{
  "moe_layers": [0, 1, 2, 3, 4, 5, 6, 7, 8, 9, 10, 11, 12, 13],
  "train_tokens": 383700000,
  "steps": 5855
}
Below are experts of layer 10 (counted from 0) of a mixture-of-experts language model. Rows are named down (a neuron's output weights, with its number) and show model dimensions 0-159. Each number is 500 + 40 x the weight over its row's rms, rounded and kept within 0 to 999. Numbers have three digits each.
Before each expert's rows: a language model's description of what the expert responds to. This comes from a sample of Wikipedia text that the model never trained on.

# expert 8
Description: Table cell separators in statistics tables, plus of after nouns and some word endings, such as Court of Appeals, Rising.
down0:424458550578428534518477521539513511545525493560598495452546505496499484516552490505559538433461554475486549482500496486542507503486503499512448535516565548529415471464486535546493541516545433565486494504538484445538494487448556513463603536514450464538454487516522447550536496568490505531539514486486524526494484489485523460455523443563545502497452446485500509500470524452462466487558508569497558447478466469519468574528614443506511488555502469517505572538511517537497462477525454
down1:500573496544470489543549463508485531494429540467477607473585549421538529489492457558444548477560491523437586500471482480544443501498462506449489475515535517531519478536443505545498476505561503422519512551516458520452487523517495524492463464499515502613509472511431546491484570459519506460450518568502509539477515508481496492517487485579508508445478518529505460522517465518514459443451465433456542478533512599509508516464491456466481500462531493476452516503510546421495498520451453
down2:439471542525451440534458500451501493402474545482540450494528479494516548515482488512490499479454521528493494442468441475489491503462456482509516428546597454507500465600611512491509583531514487487527546520495564470515530497515500462449481559454486513474470533498443517528443486573501518502489491490477411475474467493531408479487471541466468499475517479517496481436490451528455458489515553386519556471452524465584484483507504485501456520500509512496486467398529498463469488520473520
down3:474501456444472549551492505521537437526478475504485485493484528498565520457497503486513524474464516470496477554522597500531527430446414498485518509546495454453512510478532511469488510478464553415511558502551508554504451468559528544562417530525555497477520558512548459529534524510499592519551561526411475477511505451574541530505468510548488560483503537486509513478530497486358517487526521492496472502471415510486485474452479549510563536528533540512520532497476541485530523442410472
down4:509562474480482532528498538464525533418517564516534475486464513537514508510504582526476531539501517506429500500496554484496536477525501510497462465486498483553484504427506493463542479506508498528458490454541509528536445528529465374504492446437481497507491624476500487530462528483526467448530520405461474520556551512440522495446444482484563452534462447583476580469488510465515598574445500484513541514529463485495564503483546448575486482417563546522511486483541522436555476522507546
down5:532472526547494527503460579417527552520574541505483512505494486531580498544578521489492437492465512579479449490502539517499492495476385505476478504453503450530560460442432511511503453521516499440454495479556466536489505512592500594439414465510493545543494477478519477417571533551540442549498500514492518518594469503437464564532591498534477521504552475460511517470490464531402500540493497523499475499473509492451579560561480493564495495493565589505519448465504525504472457427535522
down6:471450468479460561514453498481500458571458461507559515470527458574463501471550455418483444504454472454478490485485454545404459543463484492436553424540521481563511459519537519481493488514578485511431516501465515472446495570487540491480486460402473460555536516540460490532462489489539445528455492465449445535509531467479442419565544501471522470467479496495432478506462450394495470512552519416474447485508524541429549465527474561546491527488544475462496451499536461567465489526501490
down7:510479495498492516442515538489580563521488469494439451497509474476466402471507542633480471523433445532492528513499488505481498486489500446491547509458554479474517567464504518507508522454484485514556543462532461519555508555505506541400487448510464473560489471542412467579504455475515482544426525490432448544550518473584571506456473439523592480573509551532542544483528501473465480523456424559547500527554534437521495475524516505499549450536432505576461559493491492483516530523520569
down8:408514471507489511505528517486533500410453481461458486509484474505529444549575467487566551532518489521478440509459494492510474526510379520515485584452487546474481507526536505574480483406496530466524591470540454550481477478440439478536494517402468523471423479503509532519472429545442462572459446513492492463487477484481436519471483516494453505532559427460528458541532451468503546517468455457564477531504546550553493477461468507630442455527579479546498506504550484541442437547486549
down9:481505453386488452522430473489490490508535521486533459518481501473511496476515544421445501466483481500450497455496522612470547509502434534485506485529587479499490483419458538552469505471479490482572526483534487518493568545515547500494480516464460526539496459480516543454472487530476479488566479516507413491502434461528503485538529480499544524568509506489468544467443503510497495501435457548455530510576461536519445583554523550520461515550545513508532500518447409512567556561542525
down10:483544526579467501528532511550516490527538518458580540499532484506498452486400476427547513476528444548472556535567508527450465455573463493463537488508505508488530536501523506525520506471516554482526587444451559474451504499541463445543521480598533467485437474545502501509574481516504506546478497531515528569639520508591558529462461464499490494489538455551547565463493452508493478552502451478448538482465540543533494542511554477528418540441428528503467453452508424494553489501479501
down11:460531549499501542390509492541490541541485513539446479569536547441454529529515518543463543440546550488480532493417552491580554545448518442432539474524495539505519414585481506485482547533423460494565510490503449499516481529491564524425549523506523466446474486543530553442484510525525467480494537557513544534547451491452558496494508409553545469528544536482527462538460483436425556457523527461463469519484557497502556576486459462553475490509483498519518545471481516524565467478490486
down12:494479597528487452516525509482518511427529523488471488438488448467508531510418506401512530523499500528509480563505464574438516449447564574460531539516502587519487511519425548526552544506478458443498560519457550507505541452513475500596507433514565552511480492467469562484537511446534504619442526471461491481481496498521484483459462479504505496462481432431516500491507481614487494480535627471578540509476435489499439482467451494517534467515556596471475553483599475500502507471458437
down13:506489468526513461553538454468428498551515533546631452525459475568472544554485427443523472513511497495562489526486506489518487484472525497493416535490534599509534454538443499469523492464513566438490479487504487500522480528522574507516509544506492484496430546511445617490458541525525467526458532491571522500419509472452505573499474478520423507566546522441493484525540588491469546518583444498532525551512487516581505478511536500499478506493422564476524503545550533413413467596444473
down14:443510487533532508456442551589508413503516503487428499452495467587503572467451456492443495490540457456514442480533441463513558495448563445473510482522514496557476479471526366542522409491543490446550509483442488513539502510529475516521463490567483503516540467482522541575500526483523505470510487590522504453458470615460444482492523487520495440496531438549472501505552492541461494513457432485435530505513576442508515525522563433502559471491553524522480484551456451532509400536550498
down15:548499520469539514526569449480478529538450494459422468500455511538497469563533434562525466503470490479445462501534513567506519481505522506530490508520506519554502458520524496536496539490483478485538429548505495514481560539564466494458571481492455506404453474504465533500492509546496540597530527495490525475472435512523525557506442548538532475559499497512492459505524609556412513466412523541469474499458454569499426511541528565458527577534468533471496485511544522383560501472521472
down16:511552572475608436473560447460440539524503476453489597533490422551544486520448500459529554506514611476500469581438467517520567542453515517428426514503523515489498517569527454514573470507497514588521512455564447484417482474490562515456609539566524536503477498487440439427455452441430523522510502496484447554465474541521535481492512461525520422476517476578525577463451494543465493512527545471464452407549519496548515493476519471453462517548485501475543563459504475487546472538501504
down17:519561501541554513468593496546490514495447503483401434521582463467506471475483510488486540431478447423538512460458521463512457459454486489477455458550489516469537568527568472568469437509455483529581485525509514536524527508494479554437491465468473467494502540550400462483569451490526577467517489477438541492526393494517538446503462524446493489432533471462458485512522534469530479511491503527416536485518447488541543501522486579446512483492443524530526527497548530527412510536625486
down18:548457543534539533508490502537421492515508532452468494487454462472375479545489548421420491491521486505486519483547513551505489525516436500485547475471540549418479533526509543479549482458501560522487446416486505532398468502462451459475500495514462587482523526499454447515499511453570545512528496498513524507530511486454537471468524528464534395522470414532593477509447531447497548479439529493517560504482478468528453471527504485528512481513518491410488466480459517562540522534483488
down19:503462594516505425442479509457568416485564538475487491492526490496486469543503529496481442509539506470485470511493448428559522541506538490444518524550555468551480508517529533521428544482508560553484487507472556547500501478526425496521526456508544522468466504534493463560507517515465485460450521513537554512550514531489549485484486427504575547501501496549428505535463493462554560552405524547523554525507498429578548471604495574424528490577503560509522466561487518497466519577480530
down20:515524518493464526486550447547452506499476595472552542455485467527532536547521450582443509480455451520478488463518515510525456481537532503485551558476490486445505492497453538468480505465530504514477420511465530536529442492515462581495521544499451409487517511420571494489474466415515536511521518489536528425442459562524543500475540548516516488449502482457518461502465433499511511488461471485479543520535487519497466486462425454601443519500533520461449573491540475489495555547544446
down21:564559547562513520472473488496420497511498547423532449537517509507548542523487587542533496458470481489571534522539479504470553494492567486490508535508558484456443526509520547465476538561440494513500590544528489509560477590470465475548507506468524423426463459523556499477565516475516498457505483504441515469478482489567511542484586500546510559493470441511502464502479492563533600515508432412497536474511520550471536502511489514413446530526446519494433513424577506547537503519458478
down22:464529520466497490516500502513447510467437448449522472509494554431516459521437444509547525455479523568544523503501534450511561472449470548565493469533508530498468498487514529455469493515457526565544429472488471483543431571533439500512507553550474548456435467444389509506388554521551487497520501570445463475503533455500506507483492479519522472469497601516539521522484569560495502505515598517470468516481538485468578434544508483474500551441503450501428496531556457526489503397486503
down23:487424536492454546506498430500481507532573542505470513574523512567522526511439449500508564491516435493475524517538461438462530443478557499480498480513447496436529536460505526475459521554532516530565516470554517461567553487480425492488522515492435451520558475541506572481504514466561473528546497513433451479505562501462483529569481480492430508505514516514494440506497484513506481511495610511451455506593496502544507566574465429495556475484454548467461478496433490511461496474412460
down24:455545484553475471429465591531508437587553545478528588546493547495512469512555475485534518461481500464602441489548482447446438481547441508453490506428520538559501487473532502435523357563500482497484569456487537508535463531530466462481490539540486466534516545498498484524541429471546520482549576421492415601530517488483453453499506443529484458465551456515469411497450494497563534487518504551438485548433547509488504518526466549489444447512503539531506439503514513477540508490424476
down25:587481405468476472469485510483566474554591526500513549541517478516496552491489490430473501443498504491457532485482465466460564511496490442470460503475546504483502485490546489481464559484481457466497552564446464538500509475484426476580612535504448502466468527508514479538491526475467491510487466489510532535495505534433447515485517502504476473480533492437544538517546490421478529489518578490478505521456501474490532498479531465506447536424539485544447456453503501457452584532479561
down26:526531502527528464587571417556435459480523602507498450462596516582549463509501505521527471522401462521478461471517529514538530560501508564468529459529500573471509469522478578508440518453489518561491539452435521534510534487542582488515479536559489517504433470513486516546532421485480479574524450482439533496468477505503540465537558493484474441553457527529456436509496538545497517482500471548538463500437483450512481513409516551528523490506502466526494528551504482516559498439556471
down27:587444511540465473521500495459468505514500426586561489557472474493513473517512539492488504613495488476486481448527479560592480502534558490495575531550483508589484468468470474488561491477477556495495518499582518511490473559491410527558496489518554522511541514549489505505457532495510517527561481554445559458514438514556505506497533463508520581515438554557402484510552535471451411417496629543463493504479492500501550465424440515490352462473514479498501510446566503534536415479557482

# expert 2
Description: Line breaks, sentence-final periods, opening parentheses and quotes, and wiki heading markers such as ==History==, in lists and tables.
down0:505470517568575510549439402472494426553490465531509449470594488517475467431547474471508442454484506441581501472443510451528526553521482552516547491538560534506422462558541531565476562490504443457545564527442497466520500562453521449447459497494507579484556567497493485503563506538483496498543550504471439478464469462392494549486531492528548560491498459570474467510498452436512522552549519545549515482535527496466437449568489488506465501609563461504430481445540541469392403563543395
down1:493551491556519443472476538509471428506509516461532560471478495497484480492422455512503571506507511467479507503505547521512485596508483446564515519493533451535480483479491403529529476506474517465515494539457502598530469463556500419568544481483491522440506476527525449540494449505489487479452488512516505528459537469458463466507511573425541517507468506477509480466459457471424483497520484459438555484566542482506464488520541481576501535584483461458456476436558485539489493500440512
down2:524565500517533508530547532460540480592497458555505541510512507439539605528492534504459527487475482463530520535518436532492459475490489455511515524519481520583555519592468486550503538517540473478513489542470510472574454555476490448586512536475436422535603523527518452522533480466561478427488505589541559498484437524604465527548507521521549555525482433524457486505470539515480480492474454471452525496534477414498521465517473514486527514479535428541595482484440474530519496511565472
down3:561506451473433476558535457463440558538531534488491454511574585459537474521465507477562537525422513532549455492492554526530563529478569475521541507502537550491487530503489466456501450495498567491410445526520515470472506479533524464436424566448561564480532530581483458460552514525499506519525507472478499515512441532554506534537568495450491562466459545499492534498425483464550532545511575556488562458497494547474555515514407560523487493491479495532506448556506538537448465495583446
down4:466482524454463434566428484452467506399478469544449530451488545519465453529504463416534510465425466445523434464475473486534557479483514495498490462474441581426488596549482421482496554628494525515585503523557474556503437538503506467553557549469426520550478525529491493447469517527515507444536555509521540509537509492543544500517502521468473463540492445440564423515578476548569514459518436445413519496449531513435488522499517466511623499540489498468509441510582571567506488496544488
down5:468523475470509536565458475545489509470467497475561525535467499440473475482446522510429427461512554498582503475512423461497438490470487457462479492526470526469453465511503505542559525484506481514454466541555535461472506463516532543484488465516505507558480571484512506496490430474493411408490498488513484516478465504446404514532478544462484525512587508493488462481481552445546508517475544464469525436484528479546506481452454514526509502449437530482500482469450627552485511534479525
down6:513512521438446511474518482430477552535497522463516548531515460509501475526431520551486500461483498537466603512507461521516545516442500530457445486521517488469471474512474464543546507513502502530551529395505493463495590485459548514496565456515571538495540573506427426438584470584488521497517508521412399536466436505499459481554505488488523501485488486471432521564589495499446520559559433491448483478532506478442521508485461481475509483402499533530549525493535428475475567442527496
down7:536550433525531543482534419508504542533528450449521496540551472510532527566514515530564551510564497505508486538533500512531483507466526504545507536449525497515499512483486571490517499526476471518522497540557540382454510463470559514506488508504475462502527570575527492544441506545468439483474502494526512455525508464537570384467475529573575464532503472535477448540459506487528538536536523488443531599450536573491482456427543511516531531506522514477480471517434461470503430505494532
down8:523488482477522513509493487547562475483495516582440461531534517497540428567495609476492593500472501541480579476511511459482506531531505560450485601497462474508457483486508420536503480482515541495585533460564501581467532578529501503472549522508491451447523561529589482426520512423469506568541492469477529468481483494494555480489504468499484520530601543534464460509445534473487520541478475488477535499578521542544547522569534437552416543459519515559457535469502524476546529546525554
down9:483445447512565498488490460526616504505513470496524520476553530553456435573449406474481446511528447550553570478534451488577513507538462454455602500471565445533517503506483442503449507504460574536453543483504573525492528523472575517445538506480557502488451486495506483607541561582608553519522477543520456490505506530488473478506496460500545483482508536455543493544563502526515531509415427471441484512468527542505445486540527443526478497406485454475453421452559510520528539499478532
down10:511480597509563512474447516533544517434519522491565553455448481485462528562477514578411563576439460492532537486541526506501589487474495462523462439547489482539521464505532484507511497466503474495447462522540447505498561500538469441477513551432467554565521532507482503514503549559445513489478500496500503546431488509573469537539510467504572477420531411524462426539463492545465539498431558431479514470514454527524451541516556510413471537474486562487515474474516526499474517515457469
down11:482422520482564417499521452521406522484445505567500470520421486492457523615491506437454530509499562499501525533531485578465526503579559497528539511531487517467443453500491461468499553469431484479516587485486487479514465478529514553490531513483583453561565490481465553495498490493573526587491473471468445432491541443531517513542430527440487479480492531499534478469490482500473494470552492437522493506535522500491564495490514523534523546542530433529473550498522496498486462506505549
down12:498480497552536514423476480530496515519471568573417445508498545546462457520514470563501490483469457580486498605530477508484516475554491568445477441497479455439596477505552460424552491499442466525509485450431504463449441583511511424518465505497459513531525499597481436576508481538501457513527620499456505452516486524436532477558515476448529484516450533425526470456455471525428539505467560506471499494468458476460575390518508495459464483522424488492469511482472485464479546548512524
down13:534508506541540467505525533511542439475580523580543458471487538475504530503595529553489468547442450534463543531504453530459524535451517465497515489538518421466470540441556460536506462492521438569501460499474509523571492449405493533473521503551465501551498454514559451456516504490495448500509507395549450534505448549571420434484456514491510501458506477509452506555439539455547483502454500481544502536559489480545482482540565434462506520522517494450447524513480485479411542492536432
down14:492548538514477504496506482463468477543471450517540511520516467577479553458541473576507546536534544471569496469565468488462465461489553487485438496421545529549504511458390440464491498478518542506536507411556519453446507551512482597510475519468462516543549489481501498539521502497473562474486499504537481468500518504425562440513520497502507485574519534484506501505477441462538506565506496483471532513462472431521439427494484439456420519449457484454462461590522528458506513565471469
down15:515535454558557500523515438574496507545423456434496519449469454521505498435493501482443432524537534493517552521496469506420462508434508561509561520529625502488525482539540455476496521506511500555564451511522528514543526457511548540560458491502568477508474545478464568559421503537479476531547535492513465470529548537528542525439544550552541512539529474390504512482473426530534488513478426525511499462552494522484507520424481508505436487470468427532463507470460484464480504477527495
down16:562555493527462448473516516507444491508430519506502457528482475519456526466449398488478553441469481520524445621469521464544458533483461484505479501498500578505438496536461583461497514464539485486460494531518519555548512503506472544504490575501553448488473487481515565484500530499538497493591453481480445530459465513503482471517472580526530527508514529439524476447542502493463501483503460517567537552475440573499444431549451556469499495411492537499469513557476611469494501480485597
down17:478497503502460565523529488502535440422363436452501494502545523487471539540516431457450448518442509459511529551462459511573502561484483556516533503446494482425510493454492540560484538492482450491467462485526521465522436499472459498508518515457508465502466539522590549517525455469532608595470527545454463539479490552514541490507504486498488534490494480520537464494437549474508458512546508547511467510443474510486563487494448504430513553504532583481514532505531528538447456485491549
down18:569486565506536522507473518516440438486496482439464455527486445459464481492516471454570543536431519437561527496544578529487521528483458555514552510522546490490493487524468545517459471568600572472498488457517470497598510535548520562535462583398446584477567440493497514474501496425499501363535490509485510513537538465464521499466549491527466513546542464566472496533515449486524553526488480462499487502501465487495559484470569505542451524535533496559467458564400468492509447562478490
down19:560529532518458528508491466500474523556496509424490518587543514496438430516440453519499524577576477439524474586505447459448491514456530491496503506487546477499508454527469439395458477546502520543559504501529517530434569455447437540476530511488509451448556457448522465421543486477487501545538531453484516509455499498509428446521502482484525476419495436493491492510547484486476485487483474524481372405483556536462555506431498482522481464494490495561501485567522507543486553549516450
down20:558527530490526466515468512490504568483480387556478485483416419481524556510493451531526503477504503465558473457505535443512544507435527442440520448551439509594483510508482527571481411440498507556389449461482536407476494501593514495571444448499544471438513500474473411517542516481483491593518538469564466469594454534506549495494558513533408472593510466512535516548480484512518457506502530483527555481496465495509478526502503419494459515534557537531527522397530502492485573510514459
down21:590550510613541453485488540462511488499465531525458517450496507499513498564426474449496469548489509517540438561522523507496533572539469486465470522571587453529508520568555515570503504515476450514526465486516498507501529479504514545478544525487552469539469480553464493550536582502407522503458536469522523523472439446555518531454488461507515591478532449447443523518501575501481556528502515510497496523565502500493514518499506517525418456500558466479480495488526524643499476441481466
down22:447511520488472492502497442521503547471543516498535454528542486464458450553535491544466520467531547454479477438529528471452579541503532578483446498521576557575459515507534500524461465448465520524502477527480576541482488527469532491557480471561471493410453524472559482468490472445499497511478561460534589510482488439461505514538598448502504513517519501434490444545500519552401525523537489504470465537476425422522513512526570532520478546546518451599453535531444562441500490408517472
down23:471484522539440562592586543505462547541500540532496502467395507559474495458557475463427558471509500530506490451546551454506507453473504519430435492533511509474524461508489507458465540558383496480477488458463488521539478553461506464485413449499518531535514529460463512572473432479553560502531347516537449560531406520552477488512507507524516453527566534514409512530503466439497470551490468527452473523501442483442535405486485498559508546539509490514414529452511486528492468456525558
down24:490475460502489529474492476535489516530503482556545473537516584401509494478509453461520510496497510452497566476473478577456513463491582576486485508459517515542484517572513543500408496485460520520552425462482485435546509523509385482479482505480490496516399523488547497550435480523543584512507500465535463531483487463525553529508552473484547486421479560585515541447563489504534425498491518499442518466547512558472509534448473524558471441554427584455469504583450494502521542516524514
down25:455465505520469599463516512481498561570563491479488495543529522398464469464467475539439531483475503493464531454496548513500542465555534563511486521531466448531505563596500442491572578488496472451536475457506469479503477566545485503492427561454424517489449448581522555485533499441455561462486498421514426492538528515486432507475475480447554482589450474488472571500471473509511512485491517558523477512458537473527517531564518458445532393472487515544552526443495487543475521480546489
down26:483472540441453513513518482507464528570627505508514511529474474465556475509473492485467455464496481557490479532433566498499476479480444445528455502477556474485489516476516473557466533585489437495515515470489529450473498557440484485530543498421560502556511479482565480454509539493428489497453446501489531471411455508518548573493512480507509487533453529495478521542584534504553528489458533480533570393468518463482477462456580536536481522523547500543509539521499556461536546510498576
down27:503449466469523440505523608488466544493517477511461456493436463530514442527447413511532542453418464468397451508548479454461510433492506571553537512566566514496507477504588436526494602535542477488487492520453515432528485474460550486503456477447419524475422447483467545428505514518485571514450480580504557515436514514538528487516450493466590551458554564510490480563511511437446470495511504514466525464474521510476563500552521521478495508537493539490501480469465515477454410463564504

# expert 1
Description: Articles, possessives, commas, colons and table pipes before a following noun phrase, such as the, a, his, comma after names.
down4:521400494501536520509505490471513441450520509472541540473463534474471531543539554546537524526436509491493513471483485456512552532512526550576526464459520442531509457452506506596495476530455507490508524467501548485466486504481435478533399436444524479431514465560553458555504410501520493581494491501480503509490445435537523456519499510488493608462480478558469586439430479485592473455488452469478477504501450483520466510532504551527509473444450520545586480467521559475447476501517479
down5:450585509494549447567568444547559475528450479478426475472528440494489522433492541555517501474456443478505480591496517496533468437486475488486430467500518481410427448530521427484515485579516458500515430546543510528495509465540482567521488471492418571442478492549422527547466534492576483506533497555530486483487430522446477540514451405506467526449486493445465577424573580486514563524537430442479476487490455480461590499509509471453508550459465556534447464490495530554532579539534469
down6:579495498551521484488506532492510499478443541541527485447512468505504545480527539454460508536476487470491536504436494496536461510613593512475469501504470519585505492597422437500516521499450525495522455539476541538504507436466527530542483528541504443541532534526546520533497481487503569471439465470491537534560474482454498520534458428508522517448524486531477415493508528513484531445490489500462497457483514521483456519572535568562491468518536512473530421476470580562462543482524443
down7:589521565498506500491410480557498387532465507475496492494592442477464446447521400513464469461547519494531516512540451557538521490594457523524541495523472602581503485514498504454453581539509567488512612510522513482476572448519439518479475572532473488479473466451469504515548495439485523597389517522468532551428547417424519489429514512524515504518480488490499507496538496546496458486495578452556524531473467514552568439490530490526515514544470518503425520505531500515512495511576534
down8:585480491524464510561536523492532427517520522474475498490489530537494526496466524549505539466489473525522485475474475479480480530562504503467444475479509492473565461499505523558511497449493492506549516538447520560488551492522521423469574575441549500516501532538435425504529498534539461526467529435487420418479525476513470478507536496512499498480470456556537479538586498538505466480581560500489561478485597493514542554549529559578508493509436453507467474463499576497397481536561439
down9:494518471530517543530419527487504506534451543543478447475483514467417431523552528470494544441499438440501474521491506503509501464495480450587469462496534516499610529498548504487457456474518504549471469481508524461554478519543471518508514499512521462553500501419508532476553503556528490501519456493471489488534491446483580476472403556471563523484443507532491514534519491483534457559581463504524505496515530509482483468517496602467510540510545455565505609526498454527535500487593492
down10:505539469546475525506528483536455536522515547497532482494521552533536542510522536494532519550432460526522504494469522534543500428533465577507527498467442480516523439484475545417535562454536513470411498537519505452472500523454453527484532507489423515518512508499480500425445562515498579471506450536450559509519440403476517479493483483504508557456423562516525534618432474501438527463516537527458521517493489559501568551528495549511465526519488524511529455513506480502411444501492520
down11:483517545489526495502507550499477506465528445530503534423496500492526499532482525489497460560497482504564422498486542477485519539425434555524486497564500452504498479497591433558458483468492513502500498531539523501544492490482490480523572513574464516395468477492498549503510446518496497514435569490516451550468501494447456508569511508484496503513520488485476410528468554572468490439564460540547530566501558568456508568569475504464446543482473521495507529502400555479458472516417508
down12:557485566460459509552451505476448486510474501469534502504495465479445536503490495472474464516428504508520480477526555468428522437501509419486513491537526440516505476518537551536492483487506515468446443476491545500475436498497471527505521494449477515457493537475623526465474551483629487487480505495479617456487489518490544555435499528468524517538475535492479427511452504509445496517455537529500431495469491408472522489551524381510516509504449491528462422526374557569547463532500510
down13:477490483507487511518500519611451528461489480531509493501436450519522509525436495530451514424496501459496542491507483516466474449477521506497500534501437523497504425523488541524478477471558446544462499562459499499455552466500499499446481513514474521510513436492419573551480526460498569540508496491489506498547547474533578422451485477499544474556577556523495469476526447396501513478520525488399481498516470471532581493545528529497413480444445502499536537472539474540555551539389445
down14:509526467533500491520450512526467555492510549505517470491535471435544531471450490486554467546509528506561525491509450445530527524535541474447449496559580467498475434415499537510492383476496511500576484498608523507526517521470492540527390580515508493576503517509480507505508584467490472492497516527482523580464541503502479474478528484479509487484421490539499507552555501556441489454438559482457488462557556545536504473496510487532484492510505508511503487547485523485562505427436435
down15:530552442525502558499585487498532537414527478482523514535555448491447527411513505535583515477577429568481550424524485510505506572472390507475504522528487444548524495560537441491538514463467465542548525489549509516505493442519504490512535529493470497481514485484508442572509568502526528518524553478485465553579534509508564518545495552459535500524492538508494448493520487434490474489497437482463549469556474492522533529520524449592539549428548490585522545546406461466527456530494535
down16:497526526472539461441537531539501559466491471510489483496523503402540446494522517535495524482467545504520442443562575527454511474450580515466451477457517517466508566507477574491456468551459542550508431448517443443528537512516488527497437491548465464465538506534554498538493558462510521529506490498417483531513567534538525496513495483525503492443483490505542464429493484529444554531499508532469507506513532534503568611419474404509426499484512525523483491450518497504450432530538499
down17:460524518538518517571441483472475494521483522566468442469558550520597522527492523511452466448535532481450436475493438552515587498493511431463536555478448452461484536498564500490649508449463526485454481441538556464522501471520580521477496497583518420533532533483452532564447549576518549535504502462529496533489526449471508460485580420517462557561427523515451509448537483475559462552485529507497521560554504522422450515494516523479492484538519512569504446485501471504528476532499537
down18:569521491485586478481575523484482517533497518498530506506449556487545507477530547464481520463453495428449506567488481498539491512443459472454490455513560550515461463497437478531464438447516515507447453473480535509495481478446564580438472557593515503481493501447515475559479496549572488532514590534547495505499532420475467457434488459524460481546484515437474489519515491550525543458526416470548526549552433516533548503533478540419501502456533490514474463536548553458466492468487558
down19:493407507472465535558497479583481448466418491516540533513470568510499471478508440372501611462480445518560538514490514469574526469495458432494509545466491488530559390516565576449512522407502476481516483479574475488514432453507547521410481483525539537438528475502440533445542530474547442619501520404480546498513462445493524470493533480477433506486522486483549501518492523468520474484519475456467542526452471548453495548484516478465503535422529530505517509495536447535490527517578443
down20:497453461482510447518489483482506496449469498478458510502562546480503512549520442497510554470516448498494440504515524491504516500458545422553524477564554411502507492493464475483507521427461468505508525468491521520452491519540528451521491517525491490460473455512464486447542498478509516530488488503475519564483583544508649514453510486413540444440510533559564487485514484469429500512506455483569495476516445539550484524506494506500525475608405520459488490489539443579540455498442475
down21:500572569498454500565445476535502541412476464549539479454479444478480540484449484512558492619565505529437446574519512531460531511550548468451508613432502548486516530473469531462482500438496488499495444451502476467514431516478473525480499546512490491433541580511495443534484464450542498484545503513480513474463514570541471441456451451535552538456546523499527548536468422514486569459429499433501520501472480526505457435517517551487526475519510441541490466495543509500505496503581474
down22:537491421487429425537489451493463457500505460506546468518479454501530449497517584483491477516490566461471432549485542469457490500453473603488493506537477465498538530514423494514466556455484509493485521500527562538570468449487430473476490472465516473489485442562514521497474513525482481483549547535464435523491549522519514508462565569508472568450528541477569460515516514506533465562471533536478502517435540413585420504535534467491477497586426508498454474516574498482532502470469542
down23:502489536441464461501507498459476490466531554474503588531537470486541576476557521461528527552533563504545465503506474571490483541507473527551530512401544510501416444512589511457527503450472513498465531556535519526437514456469518491505491485504450523524463487428593407458522465522525382448501481476515538586543490503523521465463509491502472467514501492466505504497532565499524492502436503494467467522573514543485515539513481556512494496521563511520470462500542501570472566482551512
down24:518464450475483573518483527493505554516495510544555473480435478492489445550497459476503458545525539496493542486505480502437411536410517547468546515440496517553513469488468469536438513505474504558527477524475485519457494466519538474495472473507518457489479449525457499549537491447553552517552543549483475424487460467535498534512538492463496513527422454529506555475522502555459555430498480506482554483476511471553521442506501460523511531460488535582499408455538503504532481439534546
down25:525502546503500529463501481569518554523555430512467493411496506470514466518473492530445442459480444483525550507504482524522547496509524518519428511449536524467461567468526466481535505511469531494487473503569525510524505473519509504507511416424495429503450605493610491470507481500486421460495513513520476450531518545490524520524543466579500468552475468506541550578553452439507518529552447529474580543499520519497479543527543499541485443505536520528531501503438523515524438509487550
down26:429452551544469456488475507450564464511456496475478463493476471532473581454533547521509468545494504466541533463497526470463553416490525498534628552559522513519533477533467528505483485492492496547498421497443480476486509475530495470497470453529469432555442511498473461456550510442481475543498506467516481466492495489464465567489553530456504445420567491485507482461445477472588498511546521526605544544631536505499623527424498527578528562468508489449528440556522531489564516461484519
down27:507479533496512510478458530395496538462495514487488573492523541538516485518467508448541530531471455533521552435507544546516550482535474574541487451533467491550537579490482434552584560539584473444414511480555481473506506490481465445441437542492536516470471462481512453475470468408500499490474504447513489541573545538508499447572485511502545501427527494541520510506469544514514568518516486564464558456496491465488515490501502422546531488463560522530493507480572502556468548527505455
down28:477538468531507529555487384460473533521482634483468531520491504595501464519462519564549574507510496547559427473500491480560534478501540488477500472503468554480437435537530427537553457461552485552527464410550519526485514565485520544475431538424545484509463559490468478413523505493478528511421421451500493502406470495554486557475468452439493496470490481487537395451500497501555475557491546560534514566468473533505459508473511447423514542556480486455514536452515516511449528548471536
down29:480551494493500551529502490462488527471532467492487507491494521589434503449570484503459479492446493524556486543490472514464514503519466502468469519435444473495548452499433510488444468423511511538570441520509477508441470377443514436514479470525480494392454495512523522511458474491491575522467455434509472513484478476492502473505533575485448482528455603474500549554449537577506497557495513499529507544511525516518515473466475450527483508522557524502532452533503496486532508544524533
down30:582537499470494573384427497482463446529477515454441483533501545509458491576506557495495444408501455480534537507496465475516480471444483509498444524463535483589518562431472469513506530482510475520550464481500446511474532474458530515530503505497434510510537461487517478458519531580423463499580425421481493550502512479460526462435470521484463504540423450543503505464533551505565512554473527544429510498507474486538541485524434516421523475503452515492496486471520453525515513436494557
down31:532466460501491446493516549483490544459424524578477448442486559547505501442465535478470535465570461462511492533437514481490497466466486571537548442468478504465471527523458516497495554459497562440571501432491518541467446532466524558506518513493464531545513471448504477463519491409469536548598535485535542478472498546539522453540492551499463443522484458478446523494488485484471554512497528548497456506472505517536437457560521512516449526454449449503503481517449511525532516538519453